python train.py --num_hidden_layers=8 --hidden_size=320 --n_experts=24 --experts_per_token=4 --d_expert=112 --d_shared_expert=0 --hidden_act="swiglu" --moe_layers=[0, 1, 2, 3, 4, 5, 6, 7] --router_score="softmax" --normalize_top_k=false --routed_scale=2.76 --balance_loss=0.00457 --balance_bias=false --init_std_router=0.0277 --lr_router=0.000586 --vocab_size=8192 --norm="rmsnorm" --norm_eps=1e-07 --tie_word_embeddings=false --optimizer="muon_variant" --learning_rate=0.00306 --beta1=0.93 --batch_tokens=[65536, 131072, 262144, 524288] --max_seq_len=2048 --train_tokens=764000000 --max_steps=4003 --dataset="wikipedia_en"
Below are experts of layer 2 (counted from 0) of a mixture-of-experts language model. Rows are named router (the router's row for the expert), gate (a neuron's input weights, with its number), up (a neuron's input weights, with its number) and show model dimensions 160-239. Each number is 128 + 24 x the weight over its row's rms, rounded and kept within 0 to 255. Numbers have three digits each.
After each expert's rows: a language model's description of what the expert responds to. This comes from a sample of Wikipedia text that the model never trained on.

# expert 5
router:124122093122138123099161115133138145161072067116140110177125107150131152133127119107125157153131165111097145160175161135137139141121114136143144101111103110140179142117133160141112138092108134148114161176123122122146080117179152111109106091
gate0:163096134120126151096115165126188142114134123139160109097170180132119132133078146148111156141154104128149131127156154143099127123153123103122109112049120118147137172132096085148118150158119119172108089152138119133117117095102124122092132104
up0:102130125116101155114173102117101129166150137094110171149103132106183105120122102117125143145081119136182153146149123126154102129096155126145167152112140108111118103159132173088132135110163127093121123132091097123138136093155146155137167140
gate1:124134119154097148116105133145122141102133131121137143109129127049143139094132152141106183094114100068124159138106123123160099123091106140109105148147140137181108193156152095145091156130104127126125116154129137119137131144124115110166156092
up1:147117140084174115136128156091136121134133120152123116153122162169118109142118123146125083127120148131126117106155122114097113117163103089136158164142115122084147116119126133135151104143110128082117151104155116156139121117148071149133121150
gate2:099088115156124111129118119119139110146123144112143189120117166128125167135125184160113090090114147133121146165090122135179098109120146145123108110136127128169088092156140135108172153155140107130150142136114127107131147158070121140180139147
up2:105141158181128173143095129143126071162123124113121171118128096118125148148105131143108151141104124158134142170063125165143129099113106145137112140127113129173129094149100117132117113106122136123152142119162132108159135164104118139142129190
gate3:173159143134125117151115158115170116123150170179162149121134136134159120111114083139153121146162154149166184148217097159121130127169161092095146076152138149121120134154109131146138107138126129163084153101089153144096145153104070113130130115
up3:078125127141125125150153120118108137147111118086156105103160149152084133147150153063134116139133119124117095159102165105140095068068090123120134145108166128185149098140136127143098156157123128097155094131149095123163102093111124147118083099
gate4:094144141147073139162145099157142110073142127122165116094171136072138137094112168093179142157154112112130141129111127183116125132113120187090152110097139130115151126098145140127121125079107160101139137130078143160110114121158133106151081116
up4:115169106061119121115114127118147186065125109127127139087119134123143123121119106136097111113107131124136201144152133144154160139127105134090102063129138119126141139151110150144141107128124113133108124149123139128124134140125137119110171152
gate5:153120109133130131112129161125164156095153112135120174146124132140115163120127100187129146114135121128115110142157118146109123149110113096138135139159141099114170133155101119155117138126088142110159137157121151137102084111165146102106096129
up5:098102110156127143141116169156154094070102124121135174172160148085125152104072123194107151108149135109139124121144124127121066151139162110169120153151151117124163134115102167165125142171094134112155124110138162161107131081174120145118104122
It responds to: Personal names in lists. Pieces of people's names and the commas or "and" between them in cast, band and credit lists, such as Kh, Tom, Kor-ff.

# expert 12
router:120144116120091091117150110121118159131093092122157150092151171093117139112114125176139116098124103116146121132175088129130155115117133149143113102132149120100126114112145158130156136164131146112142118185086159142139157154123112136106099133
gate0:128123140122110102147066156134168045111095085145096105142112135145105126168119117171084104130157129095101145112085135123149136166175160136130102131113120144107128125111142135115086183091101058101083118145101107141116122147138108124101145104
up0:159138087110159127135130126126105137190106146165097132094126125171116088153149167110158125107087132163113100139156118091146124119120127121152112157169119148148066157111101102143154129135151140100128143144120138175165138129122150148167120136
gate1:131123155107133123137125143111138113182172151090145123170136120149136138105144156156139129163106149107144135161154073129166115110137120145114104130163161147096101168097120162116119108135139127159125110098132134131152150149175138148129099137
up1:084126107160133141142107171100145116160128140087087136148193146125096128128130123119166141085089108140134125129146084128115131091097127138140106123130138143120120135160133172145147124125103136164144162126168126089144088128153138175135134163
gate2:105113162163134121115119100127130120120146153140165157127154123101104155128119153105115109090140157089154081177111136148130127127103120174119130137175132133140096099102093143121089115157154121169102124146127107132082117120113104087129098087
up2:115151119121116095141120151130153154121095087094111156093109153139114082169135115163089126135160118090108117117121181143141156134115123098106146144103098140145101108171130159158138182127131107136141166113166116138170129121179132091154154095
gate3:155156123107087131138129090157113096105148082153095133174143142076130176139126121146150135145152149091124119166097174146165112188173121111058132121121112089103112112128133135141161161126141130119114146113100108110123124129144147122096132124
up3:147143115171132148079104135171117139127138131139124148154132129093123148157122147107103093127124098136146107160205132144177169138120109122127105072111168141127138108142127098134148124108087128111118145148134139154152120092145140096114121153
gate4:144108117192108096148107145152136120128126109113129133184109114140119140115159099154109129086138154146126132161106128135138149156137131139077138117098113141110085121126105126204133111149085127123156150130061114133143118151128109119154066146
up4:104143138083171152108144108097104117104161147123165170101119147132138126106096136125135102116094092119108110112107080115178134133156106103131088133144111149126136077135117121086107125127139133143120147140137115127097152134155097138114151147
gate5:131145143079159143104159156160103059108150181095106138158149124154135167098157174145145149142144141094146135186160094127128120146119126128088126116125105136142117107143130130110105111167118142116143123127141139113070136102117121173101157112
up5:087088158115155156136076098115183161133135104093180125116136125148086144097082118147097136133082152150166117118115181080108161104121117143119128127139131114122103178095135130164125177089135109170101103136151126091125133111148112099138109108
It responds to: Name-initial letter fragments. Short consonant-led fragments early in names and rare words, often in tables, e.g. Sch, Mc, Bur, nd in Grund.

# expert 4
router:138129164108121125135162125121165104098179152130093120094100106073085120159098152119145080134112152157181140111129095151162125112128147134094150087147123103150141090138126129101098139134118132152155166074170131127161128163075136163144123124
gate0:099158169148133152156174139090103126141089101143078088124168146095102093115085109118141117086155104107115112170100095123143120147103144103106183164171143157136096130139148121144124120112144102138144109136111153129087142129127144115143121111
up0:135101137137142152100113099140174108129124124076153104119158147116102131150139126089148154079108139103071134117141100121173125127133104118130157136135127104106154129180153098119130133113093110115152115140126133140145104153175119121147131150
gate1:123130127181107127131107147153107122107180142138173106128117105166093135154061105152091148093107110127132182162096132123161079084150119179148141128142125105146107121120090123123087105119128082120145141082196123149123135113130130095105121130
up1:186109155153125168164176152163093119132071114122136122150137149165136121149121113106137122087120149139137102118109150113138127124114143114095134133112152121121124118173098123090147127152110142100108112138124112122141143077140136128100137117
gate2:119143119145146166170125144112116105179087136113137135097149154110124113102130125107093160137094114156144164124130135098142136123117119108111124091115119164127101143117112142097059145143152116096117133133152137126164110102102123133153135097
up2:131135128121119152132139163117110099181097082100124116098162137093108126094183124121121165134131104140154134128158110130166156142092151112104146105123120185130089166077110132123090115127137115099159156145165145119127111144132068115168126102
gate3:118106111102109118146120140142133109123144113107106089137140151116139147108147104113120137061127099147124112109134124114130114159092133107091126187155121149126117132157157147151094147148127126167160087109149128147130160133165119159146142147
up3:123093131173147132113109119100129117145117134128115117188123151094110109148089107141113130113160153102129139124147121075131174123118125137123123145122107158179127159142147092130126132157147117145096133111139169140125151137131104113134133081
gate4:091128184112120185132106076106121117121166112104135148162137155120106147174120102133144146119182122116127181193093112100118111130128127141139099118083151149129103134126134140146105140120087174152106156121132105092120170154109151150138125129
up4:154120082138166103139118183110081148139064145158149138097130100150129116105129126147128117109098149151129087097125124147108131131128104150158148138140151103156161118113103118132131132144160138108101135123104106174108077115149087150155146163
gate5:106119136164158140135120159090089089135143081074111103152096147137106101142155087120138145141121094127170122154113121135131117125161150122112133137103145116108132161116174134141114135107037120144108148114160150123137124138122100149102128125
up5:117083130146107113095152124121149098075128115106143130142171153144122154135165118099149117118107136117119116149120131157092149176144158176124152125080108127109101076135117116136128155109160132168142086111160120117127107146153135114115148130
It responds to: Word-final suffix pieces. Suffix pieces completing a word, such as ent in pentathlon, ing in Acting, ient, ation, and year digits after 2.

# expert 21
router:134098131136143128150149176154126118140098100150114106114121160158098162127099177121149135151147186127125104153135091148116173101152119138133132119131148151146155148101174147156131139137093128137123115163161123076146140110130120166142146087
gate0:092143154092146117119170107153135114121168211121100101144119126145137147121153103119137084095066144114115123154117114130120131092071150092118089133117131119082130173111082128110137116158138131145189120147155115070089149143152147129141129151
up0:095176167103148100145144111119145143118148144182102126152118123141122103117111131138125120125072127104128120138098149157117111071116142155139111132140090123147154074153119150165125089135181125117131095174086156115128135137153093093108141131
gate1:162115101106126092162162139121144115086112113119120131106100120170117163121099119153150116110149080160117154119126150098145146116137071110158112146074143132097119105163132134153149132178139142110157122127123110102142127159130154191134124142
up1:106145165106180137112088161162130116123123137118108189141126083101117084111121129140112124106146136105118106154089144158151085101137144168143120153167161106158100133116176176119129138118142120128123139158108117125120131094145109042153147123
gate2:106136089140147089161151138171162092123119133125103132138113096129163122166122186107111121104144130112092111095137134135140120104157133163110133146119129140152107129111109129138109151157137108149121136099138147167106112175089104158158103110
up2:125179122110140088092116119183147122074171130130126127118071121119111141137124159107092126144149114124097152131137170132124137144132092146132137132154129107140091142146140130143106123097098140117113147116165114157119133125092179165171097108
gate3:153119133099134161117127128155115126088086095098068143117141155081143114131144091127138143115131135115133168137115134171147169119129110154139132117134086104103151169145182134121129106145119083129124128131132097109110176137148126093116155151
up3:129147174090166139116141132107126105082145112094088123150099133084129112121140112134150092127115142155110141155091123147126142084143131090157110121130072103110111162105175197126132103149133086091155110138129122105100136147160088103115103132
gate4:136125117136096092122134131145144120159127116127157124085116147138152099168152174100136161129166121100133110138190112215145116134131113182141143151112091150151108125112117088111126133179136119129075147153179129150121157101125124112143138105
up4:109136125162109140113118111149121128118156134121113127129170122089170126107168144147159151189118121079106105111113078124115155197135102138096146140070125093131121121160132141110126096161175103084135096069112148106113084116104120168162132126
gate5:118080145122142096164152155077128123138137051137134114141110099116144121126168125130089121085131114105081138106146140121073156146141113110086121172153113129121137135124113108115127138121094167139131181131127117112151142102173134155129171119
up5:075123069133123101104099110154130145089135141141119171115113171115140140086101131106098166133110156119133106126126196155148115128093143146141125124126159141129121168101124171146157130115140127109095096085159131106133155120121159088123053132
It responds to: Name and place endings. Final pieces of personal and place names, such as Nol-an, Ibrah-im, Mauriz-io, and suffixes ford, ville, shire, ington.

# expert 13
router:142118147120120134101098179163126083110154110162139139091164138168121169113193133134152136162136130145179111106174107146104138129117108168145152090109138150133155127143107157110158124131129138159169167141134133158144149162101083135110127105
gate0:173142157161133118105133135087143099155163170140136121076117152112132131145132115111158163134173132153094157089143142118098106129104110149128124107113124163125127147128118131124136131111107127152159138105107126138125154152086152126121133107
up0:158129172108154117137118138140173122115115100117145153138111151076124164135109159134114178181096144121096135094184145127138129148124120154126119124146116101107162202135117105133125114111138097105120129113165148118148109130153167127109134131
gate1:171126138143135126125134136138113149112138135138161131145111106146119114194153115104167149120144142175125129142132067145152135145152153096103087150162145106117139119132154152111133099130159098135135164135115094158088095112131168097121106128
up1:118140128119132104148123123141156133119150123072122085090135104149137096122145121169089088151160134128146146123152151092134132131115114136117146126105099124128147171148088120122103121124123137144130129123120100136172110141092094115123105089
gate2:148156154088101141125130100082152082163125168123115132147120141162115178126137173134163126096124119122147135149094115131120179124140147123147144136135156172076141111160156124149137093131085113135152122151102117126098087174133129163113146098
up2:106118090138146093142116122093154156104138105127141166126135123093143127144158130097075116155149132126143071100115146088094101136111081096111117113125133105161136132103126125105112143099118126086134152166132165121147143102121132098123128138
gate3:116100123091090090144124146162119090119112129124160124144153106132155152135104126151118109101110154098103137153114102148144132121134119190102120108112081120132153168122123128073183100168070104114142185122104101099108091124134142109102083123
up3:143120158135144109101146136117195145092083075083102164154151168106136134122086144102111120111178133112128110130105117128122150163189143145109074123069132137120105172100119106126135124123123139140124130183158072111121120101159149150157135101
gate4:145171132126142130154127130092126122126118148137116076149161144117135129095165167158129128099167147103120123167152150138097088093143077130088135150136169157133163124127110147196112127153112108128121113157147124115164143111159103129094126102
up4:109191102118167124132139158122134101098113161145090122141143142173123136153082127114146111129148143109083097138118128144113120127101168123131066111127153116122158102093111126117113112146112149194142116165110135126094141144114123128122123141
gate5:151119130101142120077147127123129119144159178140149123143137124142135164140109140111137159117138123097079135151166128120142162133123187144134136138156124146102124119119130115116117116141132126149139148149141100149084133116126103142144149139
up5:178125131142133121094170117102145125141167154118122116121120162135111133119148134132133159111142129118141125152141127145127146153133137172157181158137112143105107150128124128107113108115131113117109123172147083158092149094145067126125126115
It responds to: Middle syllables, place nouns. Inner syllables of longer words like Intercol-leg-iate, Rut-g-ers, Ag-ric-ultural, plus naming nouns like River, Cup, Island, Museum.

# expert 6
router:111135147137082150141147128143114142175171173123113092145078107107116147122128130151168123125126089118124103135085140135112139133144105097076123113101130109150107143161169150125075149102105154143111122106138119134120145090147127164118133144
gate1:158102161135106117130153137120108132086116106138124130163134160117058172097140127137092116105094172115138117168105110091141144134160124140152167136108154118131150104136130157124147126118121144101133126131106096122143121133174139100117136100
up1:136164116093082155164120128146083137113111114140127116150117101120117111100152097106072123155135147118125096147120115103114130149099125131125111130130142171132128080133107115121167117115119118155147096148138129099128117113144150147132151072
gate2:159111117143131138104137136104127157122138136089098113156121134127161137132101101146178109099129130167154151109110120134140094141113156113150157166087135076156140111171125142151152122115068121155149133106127099132141145121076080152150129143
up2:129115128138116094117121141163097150127121107124170110150120087103131124145162128173146128133131113129131128113066144085130069105139133133149157127108124098128153155146150098171186122157118125159116096130073156110091149139166154155112113081
gate3:136100108126121114114112122101130145108119146134149080148104126133155129115088076129094126105165107160156108102127143154139136160151162152087117145125110151204137125120157150155122181128133114179096113101154116114110138170097137132129159070
up3:112127157142098126097142121092137116099143136111106131188118128106142118075120071130133146133103119139162137139135117116141169124149134107093097115109119159108107137114126124127132152154123125114102154102145120183061089133055088100117157138
gate4:145171114126130143093132184135142141159152128162153127137145157192146090099139109108134132150106058111110117155114115112146126116125058160145156133146100121109147128163176100117111140166094154116128115103153135118106160125104105112106111115
up4:111136123127140123136096098139131127100123093100140118140115117072129163157121132098109147124137157169165171056141148111086129130130158115131088145161123112137128134101098135141133142098111128152140136151108149123153112109157137119160127142
gate5:160132155136150163144108137100102124142121136122141155129160132142106176169112144125153139149107177126117118129140161119134082127141115138101170130132095132117119172135127132144124107161130126129126144139133109136089142113152164124114114136
up5:139122167129144103112150157125107104109125123107090140135133113130189165149103174146130183106143167139109084149112141110142093127143117148091160116117145109131117144106164129144153095146130119122092116092131118150092129128127092094133133151
gate6:090139108129130162145152116079105095184087106149156140095166137126128134128108098096129157134109162133145124093149133131180130111142131160118166119120105153102157138092158130131107144108111116140067127132129137106168126118150146134154107128
up6:123107145102140194099148154141079115177119119169186168126128127155096136114108085119153141143110148143150072120144162159170100139167117159116167121148112147137141137111132142172134134145101107127106150127151121123141094104120108137118114113
It responds to: Prepositions and adverbial particles. Prepositions and particles after verbs in running prose, such as into in "taking into account", only, on board, to, from.

# expert 1
router:120112096107096082130091135144098146106131101150145116129115185137121121108123136114087166144100124126102157113122109151122102136096140113129117095109119144143119136173102134177143112129152100096161109125131141153133116082115163136120127133
gate0:116099130158112117166159154114096113140142179127129115103142108151116124126155114175167132135117139135093093147138130122173122101119086087124166125169120105098113152086110144128130116131109118122130103100144129101088163174118109133127138148
up0:113105139143135127085118126116138136127151132102124097086111151107143099110158150131118155128140148084133140139133137124134129148161125109106109119155115100092113127098112145137136118140118140113169132156139114156122143092145141134108132140
gate1:140100076120119099130133116125114076095119134115162147136130138150110141142100171137135154131185122091139106144086156072148124117109150143135130140170132108154141147146101153155115155143108132146093152108120074125098129139104111098111119105
up1:119138112125102160096080147185069146091138164125146118130120182125140119178111125129162135103165131090153086120134119119162125149164117156125117122082157151134134140119131145112156082078097125133111143122137127113116127186101155146076144141
gate2:119104126172151136111098120097128118141123119139129177113100079130109138090126109191152146108130099120126125136150139127118120134168115149118111111160121177085113147115088128145116134164090148154133112151099145148114110151136096109112111139
up2:100151180135187149117146150128143124122094109130138148141109147129114137088098175136151141113136114102176147136125144156103179119163149170107087135109126143147138118135118126087114156100155109114119141125137152142080111156145141116136126095
gate3:156082128115109079153107131125157077101108111141127129152134143121141161137109138140160158137133155084103120196103120124101112152164163133093160110134123125126121086124132031132110100105105101103108088120168066159123118178147129125135097132
up3:070152100126169130128171138132123148126112135168113095139141126102110151129139073100144151146116141142145153103123161115134139102104122109119102135138109140127129109180114176129110113148148142149104134108140094094181147141117131122137159139
gate4:156094113144117154107154142124158132098128130081125156122117131140116159131117144167125147099151137128105154142153145091141122163151121116135154148122135139129144161132120092132145161103127153146097136163100135172107121134054120138103076084
up4:089139169111151116098158149095133152109131132098128132119135057151078127105156127118107132129106108151115128133117092139129130167142119133158101119147108151147121124129118124116147117134112119138126113139130158137121130145154134129115133093
gate5:124134111192117120111138109103127059153101151132132143119119103134106104076120127161176113149105123118134112149128096127114112140137125135166072173102116162136119137084160133141102125161100159106163142069129118142084080089140101124091122146
up5:132117127120114136130130119120157111120127098116126142148143127110127161135106193086171133136102129131170106100079098121130113148178145123148137138130155112174169128140115184087122128118145146183136135118172088083144097144144148121140128099
It responds to: Word-initial consonant pieces. Opening consonant or consonant-cluster pieces of words and names, often after a capital letter, such as d, br, gr, W-al-ter.

# expert 14
router:140099143129153137095157102120087144120152126124171095128142151123160117139152143094130099159089096125089142121081139123117086124147116094101102086159106139095101114113133109079132098090152136108100173126182142094149101113088147097087159169
gate0:140160123143138137119135107152121121089137130093104136118125112119119114183118117110122178143100094148131099132132139135128128127116130153120093139146128155156139166142150110150106136172106099144173103135114139108134107123062098130124126125
up0:114149139115108133146125123135163105104111088186151129123168131165135164106135128142122119105131149119126144122127105157127110191118107123114133123139101094146143070136161121108080096108127157134096081097115142128144118097155113118134145114
gate1:131136165148086118134125112104064096111141135120114102087142125120115146142118131082123158173159092112095199145090128126099117155125149108085123122157114105141089103101129122118143157107116160126124105141162167129095108136103102137114131118
up1:175163117141130160112118149135122155134158138092159158131103170125118098156141133145090081129137136118127088104128104150138105128157078137146157093098133126137116133116130116118176167103121104142081127078118156115181117151154147145098131108
gate2:136107133146074170098096137128140117136146135151139173125168128121141131108082138106141119146131124128114138120074100120149134127174137088104137110171157100102101129069184125138147087138145085122098125131099130106092115128121173142159128160
up2:132130132116098103137141114127125173129137127149117101123084123108079144114125130138148153143087147110145127145129143119103160116163110137157090134142086137094151124144114090110121141126127109165164133125140116188144137132117103141110147095
gate3:149152112126119116149124146138117150116101129106125115129144145141131125140122153138127099138125062198160153131137108120137139142103199171146163102100118123098147114126130087152139141166103087121109125095120134123104114114125139115166124119
up3:108090149169107162109104130104127118132154132132149113097156162120126132115150136130127142126125176114139086133129154107119110147125076128125141149132148134150110112107095115107088094073109131156110113103122156112136121156128125113081106139
gate4:118152164128128120102124122131104129154133088119144106103126150107133161106125120151096101108149128138079124131144147103152116166124095140176086108130119178116136093171182116114168140109121115170118144132129131090106123138110131137170160133
up4:158142096140134153143125145132157107132115184103115124152136094148136107128108137101133165108124121127151111147115117125115156071104154120096152138116132108136141148109114112146076109155151169114156083128117116167135135125137107129107093112
gate5:118098127151126139101143111152119133110061105131137122164125141099160141171124134160133077127141185160159158104130122167166129124153187132113160146167114151070150110115110097117134143086078126106098109160144112143118160112109113114178126116
up5:113098145191170155115098115146116126136105127140118128158135118092131129122078151177100147122139179144126148114158103109112133115147107166154141121178140148102123132150129118087147174158105130124104128170137098146110116088109150176134139135
It responds to: Line starts and ellipses. Line breaks, list dashes and sentence-opening tokens like In or On, plus the ellipsis inside quoted brackets.

# expert 23
router:107131121137141085067079097117132128128111117104135134124085134126131121137157129097088092100100094124097105093155114128105090160100109112100113130138117097110168091132098162143108149095165120130107144122119160145149093151158161115131115135
gate1:109139152099158202135140121134150113121123153130119149120115148144153141153147129104139175157137154154149134144127125132133143161149117121129170141104095139098153124136121134133131086115130116168148177157136179089105113092144141112090111123
up1:133071121162115101102109145150147118134102150148112123138146129110194146169126150128100108129086130158151106106150097120144133167151122148141080110135146109172142128103156141136117150128112155120165160110105116141113133138108103126191149089
gate2:114133135124122126152117141120135154127124136080109163094114093115090161163152122125114165139090107153138119097130137120093161128124106160147133154143147133133096135155152125164106149129178168133120189131175153144117108140161157100116115108
up2:159120139147128130116122138136127145145106124112114138110119073143126155197166138109132129124152158170134087131133126162103145143107104167160110115123153124152130122156164160132127099141148157168146145142199130146135124136159111136119105109
gate3:144106120124153152143127132163139114118105128083130136079148133130130132153142121117150115134102126160110146155105120138158139121150113103180113129104131117094151159118130105120089144126106122177171160167130132124118170120158134100119115120
up3:135105146118163138140100112126119087125093094098160120107131128078148106113123136126173089120116148133130143070136161149138101121115166117123169102124139146132098083108114068116155134158132161118120159138146136127140159138127106122138144145
gate4:114135150131136147161124127116126099157098135092069138173134124157137125152131147119159095147150176123158187105114076112107142122140125159126131136115154094074091106110140117148130130105163104126110159104136129146103123105156104120165142101
up4:104145127131114121153118131071129100131119146073109071124142107101181152132119097124121134084089136122102153133132111163137162138155100144130106145091173128117088094167109166127123135155165098086133143128176117157115151111163122123134141108
gate5:114162135169100093116066119167085127118158105143092132130105138099080137100108120130134106136118149160143138142089113129133115144168184124164123122167085166137136061128160131112132116118165118133087157144100129093112132166089152142124152137
up5:130106113096172133144140074070151129129087171142137140099114086174126144129114114141133087119133099087114113128127108105109095132111104121110134100142152119108107099144118138107117114079159158139129107119148100153104142135186126152099122151
gate6:131133142124137101114137106161168094116138156153134146135147130091135110132083164145167133158117135150119104089148088148141105142100153144122134156108176177105125157086124110141131128168145134068155113116076124099143130129089111156151120110
up6:123168152142126139135100125117152141133102181131136120180106120132217101100112115126097125134139097146113134160144126088123125148125145118120128122093127148129123177099146133129106157083149126135127115104132093113127142103124134161077136136
It responds to: Connectors between numbers. Commas, "and", "the", "of the" and table separators that link numbers and phrases, especially in census percentages like "18 to 24, 27.0%".

# expert 15
router:132136148166130152143148121105124146121117098144156086184151162149130130114116139178142103147138120126120116146107131130139156080178088132132141083125129073148158145133113110097160080118154084121140117111155138173152072104155108174141141105
gate1:155118130128112127095147090114157129135142137166133151124190165117130151147127111143161096076086101140084145173126104118145123133130124110132153157087112158097123148117126152128130150119117123120140092089152164143147108089096207134163139147
up1:134114131171126133163100137176061146137132129133118100099084107124113118143163161078094123128140144127151131132137166142105131151116118130114138075142107101152168086145147106131128120140126120120111138179101093179098143107149094143077120112
gate2:127132132166146173170128116139089074158120131133139094110145077156123110110146115128110133156134147154163097122134111179087172132150136128105118081107117149121151087111143116169146161145097115149048155136074152138162093172127116090153149152
up2:156093125139116174166185104144129105135125157152145152136142116163094149122124129083132139132127120139119077102175121152140123134157148132114143088102155140102165128110154093126109128125148144096104122131148145117132124090149169168166121166
gate3:158126143152075112128124142112100075112112107135122169096131157136129106117148102124165132131126140141093118173159142121143110122133154119144120114089131127095147085173126158122099117104135089160168129180124163182098107119163138088118152175
up3:165141086129100134142149138096109140129093148142091145097131134112151139099140121088120120086138095130113107160129127137183087132116160134116134125128132115138151090132114113101095109094149119170158083131145118159113150080161167116124150150
gate4:117131148127145115088135121174101112148167128103093112114211103139159148131128162138105108126135121130126150146135119103124104113152112115126127171117102087138114119148099162156152119139103138127149118141124100119098152120154126128108119132
up4:153114151145105127134129159096092150120109122147121153122100134166143145106156085128162168118121154119113152124123116153126134130089161135075141141133164100084152124114140120107102149144092128164137110163074131128129195084144123141132165136
gate5:135151176117116094169134142164137117168108157150122133151132114124115180165128151156096151107154161132152118135125086113154074143140122108140140143129147125102114122137100107132093127129106111123132098072116128138097147120137137131090104096
up5:145075141130180129106108094120135099101142124097118161117126122152133134097149151129130082149155141144128094100136117156143182113126162168148085177127145123138096139141116123128096159142127079137131056096153128123121139145139094127110109109
gate6:170152127110100091142155184123102097139113168114140128120152126142104164115098124165096130127181136145112182164162133152132070086118152135145137117092117112112151140136119114098102119137154170114163139115140145105129098076153150151156128092
up6:130128114164125106124165098177158107129155127087108118139120161124148126133141107115105123157134150134088164109113135157119167078087098122110131126094089160123107121123129090140096119113123107100095142061085132123094145122153153112119167122
It responds to: Sh/Ch syllable pieces. Pieces after an initial S, Sh or Ch in names and words, like Sin-h-alese, Ch-iu, sh-arkfin, plus prefixes un, pro, inter.

# expert 20
router:121122132116134122116160142140123120130113137117106138118099119116131152114140158128125123119111135130150098132122175140132160164115128123139106160136157168118150083116141113107146179109135169115118153108164138098123146107149103091153113131
gate0:174149126102113105166060131132141140125115115105130155105100100132110131105141117134132105104138148111089121095141158117132159154141132095060141172121128113111127112112169115130130149127134176144128128092150115123163091101133171098127125092
up0:114094078107107109152136138114161118111120101118095127136139099141083086107127130126130129130138135139113166109127134115125188117128174129115120144135094122121128106155090118180140129120156129139158106115150112127139099110095127092113197110
gate1:140111154112108136114122092113155148176145144149121116130094139108130139139132160109110161111113128121129128148101145110090090140089145094093084118127106104082148122156150144143146134149142138115095166154092180130162122103122136122136114129
up1:115161157157105161137126152218129125117175132120107093153103118155115143152128140160097168111151119149128117137127111112101143103140141125146134122092113095116153152172108102150134137115120128095138147117144167111163141084130128150095083092
gate2:101066097135089111127138131118142109128133125146085165140107131128129122136143146152113140101148147118109170140105087146146154161108118133090113108092121154122115137164180105100095137140100133108092121069115105121139091143115101158127144134
up2:128128130101120177122120141105100139140090115135107152139146092125158134137086124134179140170184100140127113138119130127133146164111173148087098125097125146093102170173136150160175137136130134143122140148122152111156124152115115156127137141
gate3:112143145097119134153145145134128105128110147118101113114111121120099128131148086150105152118148149108149106149136098150075131149163130114154124184134148102122166127148088151161142121092148127132159105131126128134139094089114145078120108135
up3:131107124136129122137137152152082143117119096143160109091155114114098123096109147078163094114113111179121140140105156134156105105101096154125116114121102149131084154131135144113091163176120125132112140133144132153161141135155074161126098131
gate4:158166093156140139079137095160131134191119127130163147158118120087127117143124151136122110081099142134064141108142173122137115148112150122129120149123126173111162146139114108120131155108150140127090129159118128170130163149142098104102165112
up4:148089144103092112140107140086165143089128085112089114082165160165135165116109081096186160132173168137167087149154107120125162118135130156150116103148122130099141080118143151122121135110094141108145187085107165102147114148111143135146160161
gate5:129092092122174140146132107093156159141160133132081113156149092099090128106123113123133092137129132154148183118145140096143107125132174165125119138160082132140127113144131131101130097130136137145101129106176084133139125141123126154103136124
up5:156140154145116130109150104097129133138159160162156118132155160116151155130129137058125109132128098092136120095094123098130077085125167191141114155106137134103126107138099107119110111143099139071134145109143088141084129126114136132101135151
It responds to: Subordinators and negation. Clause-linking function words like not in "whether or not", had, when, that the, because, would, plus sentence-final periods.

# expert 7
router:096177095114145113125102111107094126109161127147150092140161137101089111150122137108123124112104090167089152105126178132158115079093128121133132107126138111129154143112119153107126133110134093088141147126157130160097126144115187075109144163
gate0:092148104120107074103121166137146148162111117114088136117104135159123108186126145149145109170146115098165129129132128133150067108140134106156114136136140145136148128142135124101128183119133141165110192137116146110179084142143136112128120116
up0:110110116121162099118157122149106165126142155135099120084140135162090131149097142140111147076113136118129159125114076100141156167151091156137116133142117135134108143146167113129127096158115160153141090120127134125098126172098178139156137161
gate1:098173165137128086109124140130136146110089153135150114152130149136155120128139149153172113123152139107152139117097152187138110081124105085088147169099113161151128131111144146162113151098090117152074094134145121159098138163138122143123129128
up1:089173148157115119107130091144107099134145149117140154137114128137137122161097128134103122156139129156134097133086128108120121128114157125111194117150115127117162118150129129105142128134130145094116136124123124125177131137119110108155185172
gate2:095099123108099158102130103144144109139132114124114137093149141146149154129147107101097113099177100182119133154133164131142108171086136177135137107138103148144188104115126115141066085173105124100168129139114149161131127118127156119122098114
up2:088080139108143163104102103156135092135125114118143152087147090139099125125128105153127109112140128155129127092122202069120149163109113122139130140173134161110144102107127133162057080137112150101131161135143112139138160116151153140103093134
gate3:106129125106160160110143155154113116158097132106113126159132133144108144141105116149153158134126124136123161136108139138138097124117144169138090177119120132126082143097097086129095089117115113150139158088174131148126149139123111162141103117
up3:157093141116099131115137129112115089106131125131117160125114169126126173127153112158142096103136152087096096074102168181156113063160119127140111136171093108115111150149112161150117133154122130128105112127126145160105175089170133127134086082
gate4:062168125131151088137147114147113127118141124089112086110141092131134153152171109151119119129182168156162076120139114112128092165127119116104160114152078143097173149143139142142114089149118131089181140110145115152097128103103115073115109104
up4:120120125163115121094129110099123161133130151172119164138150146179107125116094111117121143097112120123082156099140105119144172114154113114113106120121161130109100100110138138125128158169104115124130160161129144085136079145131145129138156122
gate5:121147094109131122125130098115143136096131112114107130078117130117114119132106138129120159137123124125126132135111116137125148154152089100144144115110155115098132096120185108119123155143118154118077110137123074139117096158114087142082173152
up5:125133148139157086114126167131130086135098111161124106125124142122069117143150157131102146163125105134197120110166116101122140142143129138139095133102122118155180160132195116126144119153112145180128145120142116122132082121094107177118130153
It responds to: Line starts and numbers. Tokens right after line breaks, periods or table pipes: list dashes, digits and decimals in tables, and name openings like P-ar-amount.